python train.py --num_hidden_layers=10 --hidden_size=256 --n_experts=80 --experts_per_token=4 --d_expert=32 --d_shared_expert=128 --hidden_act="swiglu" --moe_layers=[0, 1, 2, 3, 4, 5, 6, 7, 8, 9] --router_score="sigmoid" --normalize_top_k=true --routed_scale=2.5 --balance_loss=0.00017 --balance_bias=true --n_groups=4 --groups_per_token=2 --init_std_router=0.0211 --lr_router=0.000452 --num_attention_heads=4 --num_key_value_heads=2 --head_dim=32 --vocab_size=19124 --norm="rmsnorm" --norm_place="pre" --norm_eps=1e-05 --positions="rope" --rope_theta=10000.0 --rope_fraction=1.0 --qk_norm=false --attn_scale=0.177 --tie_word_embeddings=false --parallel_block=false --init="normal" --init_std_qkv=0.0317 --init_std_o=0.0 --init_std_up=0.0317 --init_std_down=0.0 --optimizer="adam_atan2" --learning_rate=0.00108 --lr_mult_qkv=0.5 --beta1=0.95 --beta2=0.98 --lr_head=0.00473 --max_grad_norm=1.0 --warmup_steps=456 --schedule="wsd" --decay_fraction=0.895 --decay_shape="linear" --final_lr_fraction=0.0 --batch_tokens=65536 --max_seq_len=512 --doc_mask=true --train_tokens=379900000 --max_steps=5797 --dataset="wikipedia_en"
Below are experts of layer 5 (counted from 0) of a mixture-of-experts language model. Rows are named router (the router's row for the expert) and show model dimensions 0-63. Each number is 128 + 32 x the weight over its row's rms, rounded and kept within 0 to 255. Numbers have three digits each.
After each expert's rows: "comes after" lists some tokens at least twice as common just before its tokens as in all text. This comes from a sample of Wikipedia text that the model never trained on. Tokens count by the router's weight.

# expert 67
router:080169135118127141141101159153114157137144120124101141161083085174163129114156133106104115077131144145126157100197029102144140131144130133079123077127105064167090068161155071189153144080079092
comes after: "|", " |", "-", ":", " The", "\""

# expert 78
router:091163125115124130106126122160154170122093148112073121149106043109155132139121125135121107110157129130164131103196061152129127086141142098117141112180158115132103129122174106189136121135060154
comes after: " (", "–", "(", "18", "born", "/"

# expert 75
router:093110181147112156163099188149110127153103148124149113161140117152101069126153155101075131110117137133155149114114117114123154147118190104122098095152199091169103099164145065135178091114105108
comes after: ".", "\n", " =", "==", " ==", ")."

# expert 73
router:136165140148103133130158171141142162114064153126062132192104097172161132101172148079133170080118086095080121123157092102166119147141148107085091087146147055159144099220125144140170093148103092
comes after: " |", " United", " —;", " −", " +", " can"

# expert 77
router:085120174080075140152110129189144131139123128079104111153087126169141109089111144129051151080116144141119151117133073111145100108110125087104087131141135080121132122144131108185180112168077125
comes after: "\n", "==", "===", ".", " ==", " ==="

# expert 79
router:110146140147146119110144113180125149104106121131063159180113086151161138142098123097124138133132119084078125069127107163182095104150150120111120078144174053143086085172123121131152127094072155
comes after: " |", "|", " United", " Best", " –", " R"

# expert 68
router:016119154129105144152130138204145175108098129113157139174118154179150144134160106127092172090127113115138130147167083163147099147168151101043096129137132127190071118115148122173129107117054126
comes after: "\n", " |", ".", "==", ")", " =="

# expert 72
router:098179105144144167059109149147136177175128148127088143134074124197162068132172093124162095148215116146101097178153091167129114108121156083076140088115171087127074107141180113149150117127109119
comes after: ",", " was", " and", " is", " Born", " /"

# expert 69
router:002103162125075173136111149157171116100081132092083088145094155190194096105151117111073134106114080150147064132150089090126123160105107115117140114115089063129081137151175122168203162069077094
comes after: " of", " the", "-", ":", " and", " by"